Below are experts of layer 4 (counted from 0) of a mixture-of-experts language model. Rows are named router (the router's row for the expert), gate (a neuron's input weights, with its number), up (a neuron's input weights, with its number) and show model dimensions 0-63. Each number is 500 + 25 x the weight over its row's rms, rounded and kept within 0 to 999. Numbers have three digits each.
Before each expert's rows: "comes after" lists some tokens at least twice as common just before its tokens as in all text. This comes from a sample of Wikipedia text that the model never trained on. Tokens count by the router's weight.

# expert 1
comes after: " the", " a", " and", " of", " to", " an"
router:486490491491468536496536460497536475466499474467523474469515503527477509507454491476502538527471483509511565530508509535534513447533514519485497456509480539520488466516469509499538520556433501
gate0:518481521526521504490507486485504470501519523491492459502520495497512514575513480522505505532498512499501478475487542535547492478505513550507544537519490473499493480538515499463535512458522542
up0:512496455509439498496504510520491564534481455518487531483458531505544510469503486505511491469516471488518502518456470493481541540484488478485480524461506449500538515511504512522457554505468520
gate1:506519526454487430504496485511544490501527511525511472478500495482481511492495531500471476529500483481522489524482535507477453478484489510467476461487507510477505500531470518502511520501479542
up1:518534509452531474491500528526533496563517516511501484450496504486488510499524551526468508512477480515529494515501550512483480507488467498498541450449512488465546501548458496491507523479464517
gate2:492494515514461494486504493503477511506452508526528521464528497478461452500557500527493484470523472486523479466505493503496483485519491452461475551465491490493488477525499505536514491516505525
up2:497535491490521517486504477479520455503516491518562479491515483482493542483466505485477489528467492506505487532521512507534521483478483537491514484511509492544504504472543499438513485481495470
gate3:506481516474495514523523498489536530478515510515537561512483441487493507503491443494447510515502487468441530533493555519555518525445466519499473486515505542494501466499497463507544488521496517
up3:478513476519514473485449522525506528514488521501460489492511541482487518487483510513507498471502526516567486486509456487520519491548533499476539519444543464485519465464456509501458512478495485
gate4:479446489498495505539526491511495473505484482558498537479485512484499502486494498461484556497481504503453497497482489494563505456511496464520535484522464514546493457493498518528471466487455498
up4:481550496496553529502489510537539513508474482493438457512480450520508492521454479521502471515451482507512531521460536523482488522486481518481465509502500511484463480495519526471511495504552513
gate5:522492528500529539507501514480481505511515503444489506466501523509495501549526560491524476520435512503479543470522495485474495506535506484471495503542522529525493457515479498471507514481462505
up5:487500495511473504515488478472484485541552569514472461516502478476453499458483506533472492483489477482531455512473483478533540488518477518531467527471461496480510485459497528519514500515512469
gate6:472496527487541511493508497507492444494513511517450494490503518485490503570513504476531499550492502524448508442459488505526535461530530522521500516516552484542534465531484497479480486522484530
up6:506481462501472502486481491499500543511498481509553493494498468494529494447508473530483501449531527488538507549543488480455455517488464469467493499486481526448476522472481476491547521455499470
gate7:560561514503501506540519535474506494510509446486530517555510489519484506515441460498451512504475487476471484481483484510500501481492521486485551535551477519466500506523496505489462472491497506
up7:487439495509450491485533496525522496495516497533473509477509501478474480468527526476514484517458484531538525557470492462466505510516484520500439493496522500513513501435488495471468545515501493
gate8:555529529486481512507508494473555494485537512503501500476531513492533500503479503494493502493496465481519512488508490511494538460509496459457476519462456529462477565510505468502462476478520520
up8:470471524498481496495478513530454525479495503493484513505471468490470501479519540463484500494499517522483500486522510487501490528499488534530509458543554467562520455503520536484510484484485516
gate9:493484478491451498458537511501472523512474519490533513460468512485519530462470529476502486514485464459519485482526472548512496517552504512511531510463535478480504479535501499492515485497509518
up9:529520521525532491543482467482508474468488505520522485526516519524469501507492441554497523478505537535466539519454518464490475505449532467482482535531482524498513522478495527482521498510476485
gate10:493514509467517514529490505486522455459476470465526497534504500521478504524533510489487537492504500470511489469503519499499498481524474466513556476499517514491514503471485536488543522461560479
up10:489483517493438543542520468495504506490486497482488468544508531522510507496469501524508501516513486472494495528551504520503495501555528514505527519475482512502495502455512494509512549476515457
gate11:454442497544489546508548505477513491529467515487491487506502500492446464519486481518503505502458439492503482511507538509521524476527511475513534490493506506504492493498474496466482437470476481
up11:461464506543503485500537502489495471525481459495518504491502538494466453539472470497510521505438472523499481517492508515499507492517511487517536496517506512496490452495497494462492421499483481
gate12:470528459477418480506487467503512497488480497504485471505486484516505528485488455512492535497533523503468524491470457515532497505508516499495515479507474559504493519522468515496522526493490514
up12:492531485470441500500475477493513494480499504509494495492477475491499499478510481513474532473524501522480546481457459510512497510524504501507536456514462556478499500531464531483531522491491506
gate13:511505532476511518483502510551526525498450540485508519516511511552499471470515464478548531485495530510545462475524470496515511488498447489501506538472554484477537528531493479518548482512497507
up13:519488487509486512470479502510495510453506526502527532469493551539530505494506502452508514506485538520509514497504512493491456459508472494482531481528483519489513507491479489519495540485463483
gate14:510508482449502496486505522518512522511487548503492471514505526516533504515459477494485460532520472513527535506484494536531518495530459527488542532495486519500504495458527476492448492499480516
up14:502528500462503498499517516528489529507507553468524483507514522516523518500479464503490468528515479521532515526504481539541511512525482512493558522499502526495504501487538505510460504506476504
gate15:447504509519493511508530480481493485497488515490517529463502538501519488488505488507459523448492489537510476486512498521500482476524514568535503502534451500518488491531508456536536543477524512
up15:476464491529492498511530499512502458502483485488514520463447530510518495528510518500481552462485453531485474493527496521492505454525466530529493465548478523512493520497503436541530517491521523
gate16:520525467510466521447514481474515477516539483515486505517517495538504500489492500493490451491501500475503528517472555524520498476468514525481446471518502510498494528492526535496501495462493504
up16:511544487498494505467551490527516476494509489553509496516533490517497525496519495491509475480511477519471455490452530490513488527478517529487487462508520498506506512490536517506498489513507507
gate17:526493503532499518480519484531468512461486501545510549472500467512490461470486486536482527481507487514423483547494489483498505463530478482512503514504548462483484483501510491509503476470524467
up17:485519474494510483515506530478518481519516470464509460537490539530524493532519508459523470481460474506553515468521511534494494516448518541523488501554477537530490523545471459489498523492496551
gate18:510495501543501545515488503468486477476483513539500489475480513501487512497562520488532528491497495516496450512527492516472486520549461524490508521497516521534451502465493513491515499561501520
up18:516514497555494522495527481472493457474508504521512490483487512491463516462546532493529537508502501531495456496537489528506504518522486492500523511466541522526445518484509504515520499552502529
gate19:469502469540531494508530504511526500488509514482474514520469473493531500523511488496475580547522517526504493527475541519540491458511535544522514541485460490460487559487522495510517493493481510
up19:491492463536507474459529497494497502469488496489475515495495495485526519493511517530542539575498503493480521498503500523508478496469490540527507508499451478527489511484518497491532516488529508
gate20:510536526513504432474498501515483492463505486497526494472524512438456520498442459499469526539505519465504503497504501503517517494468478499541522505492487484526511539491488509501491526490503496
up20:511559516503495439466485519516490497516491475495512492473497496469443509507459455495492506548501505483500479491516501500496485535477495498523506487457513481478537542484491506482481533483476453
gate21:496489539510463518485492515537499513509481492490488520493513508501518516515509525494511472483488516472544514451481514513478477503514491451532537492525503554468501513492466510534506496506447506
up21:477503577504524473514489551443512492484503498448472485486485484503504479535523500488539489479492514498516517525492491482536504502470513522542521518498539516552485479546489531513513494507470492
gate22:483514551460503465512471444453483521517501529477526512475494536510499502482520530515490524492468503498471494505514476501502504489516513528508470541487511516489500509505478469484477455500506494
up22:505458514519525537551496495513509505436516503520477483544494518471463485495478497500523527461523516496527514501466486492472521509508529532507511456483494483477446504503538565550511503496518539
gate23:484505490475485457503479474470521447510454496500482496521501496515482500482492489469459483517454572493475542506504499538502503466485522501489483479478488505531516501554518498525467485493539535
up23:490508485509510480493473453489536424505447477520476486522497500520482513492493488475470497532452540504498531498479513499496515457484500514503451481480476491532498503537520523523472495482521514
gate24:528495502529519512490539424492484503517471515481495507457505453529489533501545477506519496486510444485474549517485515501504554531484481490488525482495537548495510527465530503503547495522488508
up24:514451490540480481506499540490507490504481519520538510508502479489484509440508516494510537460516528479498483496492487528485545474508531501489511494468468526484495470486502523468503500514513503
gate25:508489473525540476480515533492478476502516475486488457516472508491494491471553469496520503546487463490467532516456548485520476504508469502490525474488477466471539482534499475487504543480506490
up25:483488495516550494497508515507461473511491463534490482512492509477515472452533461491557521487540477488487498480530518450491513500476472498508509522457516482492547517516494504484500536492531527
gate26:490511519505513543518454465481509509513458530485490493529457486538525528525479484459473518530489484532482502506559472532530491487509491512477492527510524505450518540527478439539548540519473519
up26:508526498497519478457515522481484493509496460476523492512513481509514521496522499507539489504493486565509461476520458446474503558452496517528494503493500522506477462469484449454435503505513468
gate27:500519443469479500524504492521530496500494501536551473493494515543478513529487465541507534499488501542512496513496462505487491489516487469501487493508496497480514477483509483540460518507459492
up27:492479518475478474512506513505507505515502485469506491484486483501497510508479497505530496507504522469465511496515576498515523522490497478542489502495485421492511503475457519488502499495484506
gate28:508520480559471486482485503482442491510504486476522501496487511505476512530472528474471502507499488459522488481541518508509491536501543464506490510499548524491504512542464504537518521461477440
up28:504476471536504445532480505504489493474510478453525480478500501506501507501514520444455499504517488485527495503498511513514494535494527544530529532500502479481479506532504508502511493463468505
gate29:487501500480521498474495477494521480484460521497443476531507516542467513462490482503453502526462481470478564518445503506487509517487503492529502536486470487516527459521511522479459528516499478
up29:519507523518461513505469497536465485504506513555511525497477491475457546489488496502510513471500452496523569522498523535563491501464475512496494538468497561495502503467505513490519474476450460
gate30:515517492484486498469513454516526508476520484526513501494451532489548562507556463510480517440514520537475492512541478538514487531488489537471495531481492540496504505543486454493475494454516532
up30:511506476483491522473550518541480527511525473533465512480490487492527514510533481532518525483501525483465538484541477506478511507509486546511506527479492509497500487498517488510502476473506479
gate31:522496465502474439464507481497540529510490495506456494509485523506528492492492514473477476500477531490492535489535537457496483514467528484521519506504487512520468451494505501487547489483499491
up31:485483526499531561553475536492488479496520517502529510515532500503461535489537491517501505512512479548511479502487465546502501488537474523479474481506505496513553557506494508520469509516527500
gate32:496548508518463506508477511475523493469476499521514535481469526438502507452488518511476506468497504509484478563514477477486457451488515518505548483478571476482515490512496492504504496513489494
up32:503561488503500518490468489481504487459502489518518524492469511454491509472475496502500501458493528531467502546501481493477469440483484541493522469451570471490534482531454522511500498480521486

# expert 12
comes after: ",", ".", " that", " but", " which", "),"
router:495513449530498495520491476506559479485493481516486491503497494517470523503459491553501524474486479472443502529498505457480531478484535517504515510510518497459490466476524510472492503490484532
gate0:501510490466526446484493511507492532510521495512474464475510542486461481510518470501508505482504490490533497508468507483516537523513503495526462496467534483471486489492581560515471522482449504
up0:445476480484479450481489532520493502524476525503522463542530535468462498502512547510468490524461528493525481495487470508510535515498522485512509476521505519514479492525525519514471485518461523
gate1:436501469506505533425522505531502449479481561492502509508509510447445517527521492496533481527546465524497511469502505513503479530532485543518496537578498499455529560501510490471483545488534494
up1:474525519508487517474481522504475466501469534528502518479487490476418539505536535500511490492498468498474518497482464528478497536491536557481514507535516505497540533482494545487458546461467556
gate2:491483551478527533461488506524519484514481465516496493505490502513476478514478476524480522539476438522508495475507501509508526482513490543522463477515528531523516569495510525501482497544577475
up2:501507466507486438509489504484422510507480519532491517478512469518498520517507517468496505446505509487445510538505523512472446524479477482513561514517528464464496492464479509468468540455474488
gate3:504508533501475507549485485497509517491500485483518504525504489480526489456491495473544563489478511494534501524474484480492494527483556485456505528518496480502473533517486540521505465533479499
up3:498535484485514511499435485520492519462476511505458521545507510494508462472493508540501531514497523482490468492471480482506494505493529466505537529504469516527487511534506515484461469511499489
gate4:510451505492517506497499516509473507471497506519503524497496507498539499493492478476482540497494480486490512500459503486451517501490556464506502490485494535484490504473520487486527525506512540
up4:512437521497485489481488534524474521477511507516490496494501533491581554471498504519495539495493497487501518516484496521475521522498535477501527477494472523490515514465506460485486522490520522
gate5:488503507471508477501451504452518526518477516511499501480483513531509525514512514513482480498507507531496440454451509532482537538541509503499489580518501477517461486491508489544489509512499482
up5:466480509514506497497507502525510480489523509494508512521499525504480484485535475522520534494497497480505520536543529460559535451488472494516504464495494531520518564439464495513501524491499521
gate6:513455538510530444486491520520503494492526556495511494477525489501541515538486515557498523491524488518509502495504552527516548537511523473527528515441478506532515492520510526503528527506500504
up6:486499454504462532489507459488486518503486440489453509500492508480468486470522464435501516486474502480497499493487488455509479476493476533484480468562538507477495490467503463526465480497501479
gate7:453488486493558504511513498548527496491496492489509503537514512498435480498472484531472529480491522513484496480537437457490508523532517491477514508525498500488472508516518481526489469541454516
up7:479484489497523475488508520481498459489467497544460503571469494535516500467497528494464475485458534504496510498480487518514516461483458471529481550532518501481522485492480502543466497511461514
gate8:510523484502517493505512450468520521442544531526508518490489494500485511451519482501540504495489464516483518537510468512510481507512496496467479462470465497509497505528497522476517509476503535
up8:485492491502494505505493468478509485481558533511486483510454500510499513455527481501531460511525474498523510528486471475502506502500500507473516494492459529524522478509487538484515548477523521
gate9:491470500495464551533469477507515491537502484469497533515460536496562498475485493509492498485469527488486503488487526461469525464531495537529507572517500542499451505513500485493455516478487471
up9:454478520545464536536482492497515491516522476470516495507483512505517495492500496486518487513461518515440520505501489512497503507506544523475479531481529512494524528521507530513532502474495477
gate10:529533495545501554474492473529479487472491444514532534524538450494519517483529473500530481484513478498558465481505482483510513482523499523461498508473486526516509502512510505503486442544476491
up10:489538533480484456520506482494550503498503478484498557481467538498511499495477504501492525521522567462530500474509521514511488547436479547535486476522550510522503501468492508488531514469466511
gate11:483490536490471495533513506527473533423485501466523563480487478493502520517484480505485469491496458523464528528455504510500502439514471459510490490504512508475520472497495537506491493461480510
up11:511504480553519525477484497498526478519537530520463427467498499515529491476481496504483479489491529493507505468516507461496510501455532521481511461441452518513509560499474503498490507513513475
gate12:516502505504489493504517489517525480507533481513493534533513508509531483496531464489502495485522515508505481520497534526482499562482476499487498471477442478520489482515535516502459514536474501
up12:532497490514541503487501535530448552467484492494488500501482506481500464484483466506482535475512487502534466525487493491519506486546459554504492473488497531466518480481511478504557518526507487
gate13:533469531514469492490534457558483538495503518507497498517503484537499484510513492501533505458518512518524532533518470520502496527527484509515550517463528514498567427490462490463523520503495461
up13:543483535466472524498469524568486518558517472508520525511463501538500483512494475507528509497564518517513520501492522472540522540543480492542511533524483537485515450495504502473509503473539501
gate14:467523499463530490535485523469547504508506445461523537502509533506447510490510495535560492482534507481482504523495486501509527494545497527503507519498511496471500486441479529481484542516552480
up14:480510505505447497515500508507481493488492421526484497478508508452519497466502457518471492514504530506520486443479501501483466479478485523514482467476491489525471487470501522497474507546488476
gate15:516491486542509506482491465496515481545521482502473506512499475543461477504502484515541511502504535486532573500501492480496534514464497466529492500493505491532511515504479498513474474526475489
up15:490479508514507532506523537516471503458502497493484510486482515451538476504509529511473483507486449528509434506531510507523499476525522553497506525540474530470507473505511512480523525472558497
gate16:472497517513511534531514514499529499496539526471488499487499489536518561492476561517529479463499496465482524463521498499499504538497522524529549506501506523519540474498563503489570465495458487
up16:447511482505467532531506508436522474482505469522501491525495484507475528496496556539520455488504528452507484497466482483559507527504514523515536504506466514502499531488527490481514498509487543
gate17:504524495493475511502554493520517541471513481465553494478477517507475496473514487476521508502493505500522524498505512493509552470474510470527558482526473505502467502535501495486513510503508490
up17:518494491522501515497480481519514488518513492462532482509545524535529483508525530498500493476509472486511487506545473477537501490522519494516495498489510526522492484486535528538516505497523510
gate18:471505487466524492526455486540486471514465526498540494499514515486494506503452487529521539476516520488490443457494470514515527524479447508497508526522482486478511525486484497540509505528508501
up18:508469506545510488508511532490515532513524489493474501474516502511503466487525524490490478530493443510503550502474517483515469497492529486517501474511500512511486450532530493484515512453493483
gate19:480509565485517485497487516525480530477487500490498531509483526478496507512527505494483531459500501465523553527514511480518493516475477528499577494543503492469465465500500492508465517475473499
up19:480472494446460499469535441493482516512506505517484464514491494492493485473505501499506447545469460514450450468499523545512508481504488517487503486507504513532538481529494502474496503513466503
gate20:516493531522476501496465519477463520489540506495496485541524517452483489522478452508501520528466509506519507481489477524490487493540545493504466456532504509492491528526558506453494459508472481
up20:515503530486500486489494512486472507499487498501506502493517500476499502522484476513480526496452487486510513482493491512490512525515540525496477504552530509509477501513561478459513462510472502
gate21:494514477524525525524499521468515472496495503475507516505503503511493505496515544453487474483481491477481545455488493475482483476439503497523518455495474531496505513437498475474458507508490534
up21:494455510528446470517510451553481519500478492479490491541506482511524466522453466479482483486474479520492467534490498508523511477560507500484495543459535469508502479514507512499498538483475471
gate22:486509441530493502473492480481503489509518462507578456477480499522514477509528486488528450493497523493482480474471515495516465454500494462494506523469521505520490520484507515528516517468501473
up22:525463539474484508541521530518485521526502527481460542499506494459463532502471495501527515562526472504505530507530479516486515551502532544543482493544459482485522495517508489471486504483508525
gate23:487549494542506478490463464484485496503498481468516506517487522513475505509491505487471517521487462468528477495500524534508492483456514506501502459542492518508476513485436476467484493486511534
up23:500535487521512478500466441466511473485531508463510528544488532515504511516500536469483531512518477465492467503499484540502512500448498496520517484532495529514515511499467479471510498491525523
gate24:506492467500485465500518484517520508486517497453482515516550521451464505455492476480471531491519510472512510518485513553531504493528537442475496512513492509496558493531482492487504487474467506
up24:493525512509478502459510490530484499494517506442521488493518503440448500449504500498488507497498489465466521498441525525511474496513530441497538528486504534489534490522459511442459484482480519
gate25:507490495511474538529474502514552518471503476494471485526491526447484498479449472445528510492498515503470510509473521480523512521444470518545490508468519490455514528524455459462444542522514496
up25:534509497504524465471521477481494510512489467495547543452475482539503510532543511509502518520492462506486512544483501520481492494507502455493465518501473531533525513516538536494561466502470517
gate26:531475484525495466534521494505508531509486437464499466464488489533485482551508465496524486471494502434514530475495503524476478502501508445515507532469458511532500484515473513503487482538462515
up26:449541518510502500441515527527502458509501553522481545499494485424497483506454541546452500483516493546526465541504507489499501487492496508506500489529546500475496510487514517485528482465502498
gate27:494538523480447528496462501533474505536504456497494515495503417508473506496499475491472473474467463560508497492447448511488471482516526509483488526508501473484511495538497467497514486529458501
up27:506449513506494466438540486443516495492525536510495475495465553498525499508482525485506494503492476465458501527519512474506509523504494485480476498469472506501473470464518508514478526479528539
gate28:485503523516464449479491465472432506522503516504514509539467470480511515504487495501528494432515522477480513525506494508500445475541487509521514451485491504465513477524513557515548543536527498
up28:516567480584554490491470515520505457478504516490477504466511493485528459481524460484503471542471495500509526523458515504498511528495512532496507541524523478490504482466498499531495485506511495
gate29:520516512514507484502539488537514462466511493509492487483530478508481526524473539506481470498476480477484486482512491487491540484525496498492495505491542520506520495567502534506521515505463503
up29:482488480500493492497471483470497531478522535462499514492449521505517443476538427502527498506527554509511494529479513511504462515478469497514517497471470504517461454449456477507488471510521494
gate30:496506452549493512520495513510463481482475487489480476496516496505492491504491492493474488509506502517495456494519463479558540466477515494525499484508523505493464500448479479471521463528459495
up30:518475516506515484527488480488500488508517497512472507549505522480464495526512484510514489515505445492454522470478509458497443493487496490524528549508509500498529469473469494493513551460527524
gate31:502509486492548487471462464478531480480481517549492561498531480515477532444482446468496480487523503474485445490507496492482519460503545496508477489505532491495484520539475493458528517539531510
up31:493512495499525514458478502500519450493510483521454507469520524500521498521532460465482450497500508484480467488501492466474506505485490528508482472475515465527469518536509521433536493514484505
gate32:534475514522486471489535523484510500498490465505473535458456440490477485505509440542513486540495467514493484515493490505535508514479475509529524474483505521492463499494491490501536498544520471
up32:527485474518490477480543510501498508499498443532456524497464474513472489485517464574518483511509476491496493499521487481566524493483489491534499497478511523457479492477525491455573481539508479

# expert 14
comes after: " was", " is", " were", " are", " be", " he"
router:494495480503487499513515462455557460510460522503507506472492461495482508442495455488528529495494462464463460466515513460471500496538529497475471459540496497484490501482435492477547511546435546
gate0:517522523487525487477501520490479513464515515518473494494545529488504525469484503507445537485597505482524508485472520490542484495496473540487501510463490476494450468498492520490500458544558524
up0:470462530474472456509527529474486481468524506512480475463505507510482502480464508517470549501511492502525497477460481491497492479525493511456479505479478481493455517517469489446517448553560517
gate1:505506531501475514477483484523517494502562530493503504490499489548505495488498472468449463488469465513500529491482492500466470503494526521490481496541514503509468470526485471505499432487478526
up1:514501542501520499491477508490517525536537474465492516508495489508482490503546463505485516501495474498510529513505524516489486503457510440512462538543561500521509531499485508496531500507509526
gate2:505489503544477491450511512502509502514508459452519471484477476517490513486477510527521485466522518462472481563494491530505457523502482454483522478512527479462497567479464492487550449498457502
up2:481450512513527492506520470499506489487528535447522525448528511477461501534508538505480501479497548550506493529469444504521537501490461480541532499496485502471531513506496470481520501507484486
gate3:489483497490501489519515476516553553502546525550488486504533508491504481457503492532484575483498465497540521539501515515528526464487484491471543451487489454524498531503521515507498465516481500
up3:522508528515508491489480505515489488487504486499477518516489470521499506500486479475466475467512518525510449497480523531487490496495485520451449506476470519474524442543527511542523538465511489
gate4:475525524475565555535519524472526533458493454498448563524476465501495513521518463487515502462502502522514512507504523479525462501509488497531489484470479474507480486463487518462476492459503554
up4:490542522484548498530505518468535524493488490496455528509474469460530480468508489508507507478497475506514522473497514472537446537510479494539511480431506461534494515447489472505503518439464565
gate5:473504506497500505526524491489491481467541567495491490514513483482498492498496434474463535525512499515564529530536471493568538510518498513486485537537511487510537503496516506483498513506498553
up5:467452526493495502496510489477477499469510539486487504500516477470512500515506450463487520514497493527550528556505483526578557532515488523470474536527527515509518494467515524488503485495481527
gate6:462468519520520518494497477529481506494479508534492536478504471538535502447478513489480487480496464488497470487492483464433545476529481495511489477480509508496508518537520499570511470529492510
up6:521508494515485491503510518515555471504475476478454495487482539429542507532531463542517534504493500545495483479474529458534504543493504499524515512549486483527500522477511483486401516480510503
gate7:501509458477511444530510464554495532504507541436493521558509502512453453495515487545495481525496468433475511474512518507521473493503558514511542477500503549476473508494470474521523549472467499
up7:482528454469522465524501464536510514524530527464494515512484477503425465496512515480469467540498492461501459494514515487511499485482549530510515490499495525493492479483434507535510522437500490
gate8:490477489537491540490487486480502528492529501518501509523508491461505476511511491474506539537489469517516500508472506506497487561484510505548506528566515449517490540504521480488480468506535516
up8:487492470516471486556468511501502500476504484538536488519550456449493479541519497477506516471497485509513526509486485481463509514487521493496494536526472447480479532503506493502442507511508536
gate9:483493510511512482505470473491513510477538527507515498507547516517531524531516488498475489504552483529514513481463468495454502485499435492503543472502542464442493473452500501476523531500499519
up9:513523503522477494504485516509472470470465469480507463470469470491454486490509522507515501456465561508494472534505548523508487508496528533501446516491486542512512472543504517536456473473495504
gate10:498513476496486495504478459491520462492495508494458550516503465513523481495440444471465504497480470523496522487487541522480523492528531524466499466479449481484466535482467513504532482486451494
up10:510518487508480488487508465524521462502524508486483553521520502479514505507486493462494509503518485494489531468501551520512537455495538514480494480483512497462505526499455512507519488488430541
gate11:511488477453489493492482496501479491527456496513485489504461502497496469528508455485495499506519506477503545524486477507529491539502513525494458495509493472451507492459493485513488499460501545
up11:480525493528503502532453489500499515543480506501487549518541518497519507502514509474503514512542504494525484537522509489445518510458527516502467525490483451488483549533498541497515508514528500
gate12:450455526496505514495487482502439507480479479478504497471480514506536495532528473515482511495511488508465495514425466456499491450473477538512483456475502483502467482515476470501503530533503537
up12:580522453507513524500485515494494473506478470536490512527525471499499476502478490524498490504484537477507489511542486528458496541468511483494474516538487507516508505454539515465487526509508496
gate13:504502490461524483515466465498502470535507565476495510487536505497501530471515511505507497507502518480510514501511497534481524532480503483484479511507500555476440555507481510511458518495478507
up13:515524514483502475455522487514477498475523473430503466470527481495491473528483503483470511496528522532493521532511495522518522571458478442497493525468532467522536486512487514508510491521491474
gate14:489493523490478462494530481491509524498520562478515449497491490523504479494522477502480503492470439458461509451482529506525487490514497491495470514505483524514490510488515505476496484507457493
up14:488522457464494521491448483513493478514522437472537516483499496503461521498549529498482472512485507500477501499481520448491506511483486538484501485497473449474477511526493509486508494462518472
gate15:524522525483472493514517504555502525483523510481492490499508507498482478524477530524501497460523507476523478535488537491502485495459498536535501515493476475502496484495532470473480509465483518
up15:491451481507510492455503511538523501485491486471494496484525490522516466476472521542517466522462502508501497489499520489534448498529526504490548486490482496471502464518512495469536533466513489
gate16:519513504493502440481504459512544478494497520517448466501486547478476532465498529523514475457538513472515509478471543576524500515491499529440502500496535483469504488486458512541473463523485508
up16:539493506521498537487494517490474522483486474556500465507502530471558513544484526505500489468571534476532508532512488489515470547530475532494518472506513506536458505516511517503501498560507497
gate17:518489523496449498572467532467480525532509514456515506491480510474532501514556445492500518473494512503521495530501496462484485492507543500519493476486478471540482509440518482514499501510471486
up17:475473516494474499477485470456492465470528488537480513507506500524497511511508520513488505531510479502515519517503522474508512502566472523513512539524477501513543525498517514474469497523501558
gate18:519508501531505483501533521528546523479526512513470476507495535495535516526557501482526533528471509519448472503506493512502513493557466542476467542494531497484468480505474451510499541543482517
up18:533521523476500488493518540511521506496521527504487502523498535489511554531562459486498510550495515506484466485524500490498509521547495542512471516495529487497488511481497455538522536554488490
gate19:543498519506484520507518492447526490515524484461497516480488499522479452488490468507499502474496454536495509511484516495501470479535492513485497493529482532506484530467513481470573535511500535
up19:535509490498503528512486501458523473512494474468478506493486453523501484490481486513532541485468452501489498512459533495512477502536499491511527479504496514535504513464495486491586534501482516
gate20:492516468489479501526522474501481485555510489503445491530504494531486503521498490530514540498482541511547522506504517465478535467490469539481471567502479470485528508548478500507511488485514487
up20:478532472472435496519523464501505515554539461484442482517485520510504527520486487519484544494494542495513515463499551500491508518510479482500502520504506519464478511521492527468549488491510486
gate21:509492506513452501497505491537526513521502542497495493565497489479538503493536516478490512528492485515509486507482478492475498477560476508476476537505496480494483522516461508519528465510522491
up21:478522485508536468528496486496471488484514477491503513452525519515467471517471478521520496483531520491499503487523508518524506513492514518499519459497524496522507471497538522531455534504453503
gate22:467500501502479473483534442497542501501500493501504506502483463544495515464477483540449493483448496527512515514521465507516504477544484466516465513489458490515506458495498447461505495519517448
up22:455500462498486495473492490524488496474513464493544468517476449500555544456486488536490505475478508511530519490508500518541489476505485509542462451570439521543519472541519464464515479498517473
gate23:481515502500520489508475473501524500489532504506502495501502493476478499536525475519423492518495482513460501532487478520499478516542519474514497485504494498502480476488508502486480509491454503
up23:499461496469489474474481511481530509473567504484504534495504484491484481533478445505423527476499497492500464524491479528547497499511500528516505461496519476458493450495497516489539509516499501
gate24:518470498534516446491509486513515469530482499506495484470466469510462500504468507550510488527524522469481470509514479507524491471486536519545489454507459500509468532455523539516529531521483465
up24:492528507467497587543496498505534507493525509510499484511517522474542498505558501431501533485511515537558503495468523498477511528497504505465519545495498506485495473543464482503434477484525541
gate25:504544528445513518526517542470489426455452494524506551493466518465497504479498572525502472521482543523471467499488493488469510524495519506496504474536492501459540540489512518472516504485467501
up25:500493463554478520477480467536518518516552524478504460466551459523475477508500445502503546485506479480545550495485505544514510489510492479495487486478504489551482507505481462517466509486508502
gate26:474438483541542472519496507464531507495528518503504512488497462521477506417505506467527479502495497505539470493501537499523510486509493552440524535498468501510515477513502523480520470495524502
up26:509564512457463536503504498522507479495445480501480453512536545476513476546509490514454534498514517473472526515510500492485479527493512439536470476514526506467493525486459455503479502502460513
gate27:512495480497496488512494482545509542503532500518522476491466550495480524484518526473504534487535453523471491487466519482505500482516496536488501553492512519527491503471481476544526502504472492
up27:485517517494489493463539507453492484483491497461480509523520452507508509547490495525505457527471543499502523507494513527481498519481500482517522453497485486495524508562499541459472514495523521
gate28:509494481462466452491532529477495471480475486470517505485485450482504552429480478532507491494514515487483560487498499472527522508487536524484504500506479508504454505472489509516521542513457457
up28:503517485473469491526525502463513474484493480470496496501482473479501539431486504557470513500531522468501514492483484506529528500506508540481555498534484519529459456451468518514478541502461461
gate29:539469538439506488546553532479506436476480487525478519515539495489491529504507488431520529519515508556513504532523515517482500505506527490477477514502503480527456483493485501492506492478502434
up29:513490451529499524470489472502489583530518551476511498484494514512486488544537509569487490476490502486505490481486544516518528452464474507500512500511485527471549545501494489492491482515516540
gate30:527495453555477488509520501477515505570533449515543548497464503501493512458519500523454518472519485505481490436443492500513471499483501510528531463511541503507498495462496521520538536468548499
up30:457518519498470459498482506547485506493501512506454486502519506559486533509466515441519487471494480487551531511529475465512473548500497512526447500468482513528522525538487465517467494497486504
gate31:540502477508508522437526480515482505523483495484475551510482506536470536485467518512436490497493548514464468511459543512456481471550541520482515444471476527495521518507475495490504533487487548
up31:507522495502513499448520488524504502521486504489482515522487541557461529512479541458436465482500525476472516508480550490504473453469523503471511454484441506501550510509467474489490493472485524
gate32:513488482502500488490499498507509462507472501520452488468476529477482506503529514501553499489476507505511485506533475484446529530477528485516505526560509469416494502531538483525505529538501480
up32:528491501475530501470504539483481505494457505490476495503462505500501459525499491453487499546499530511504500486491490477472520526473530506482456548523474458474491495500520458516469506531485535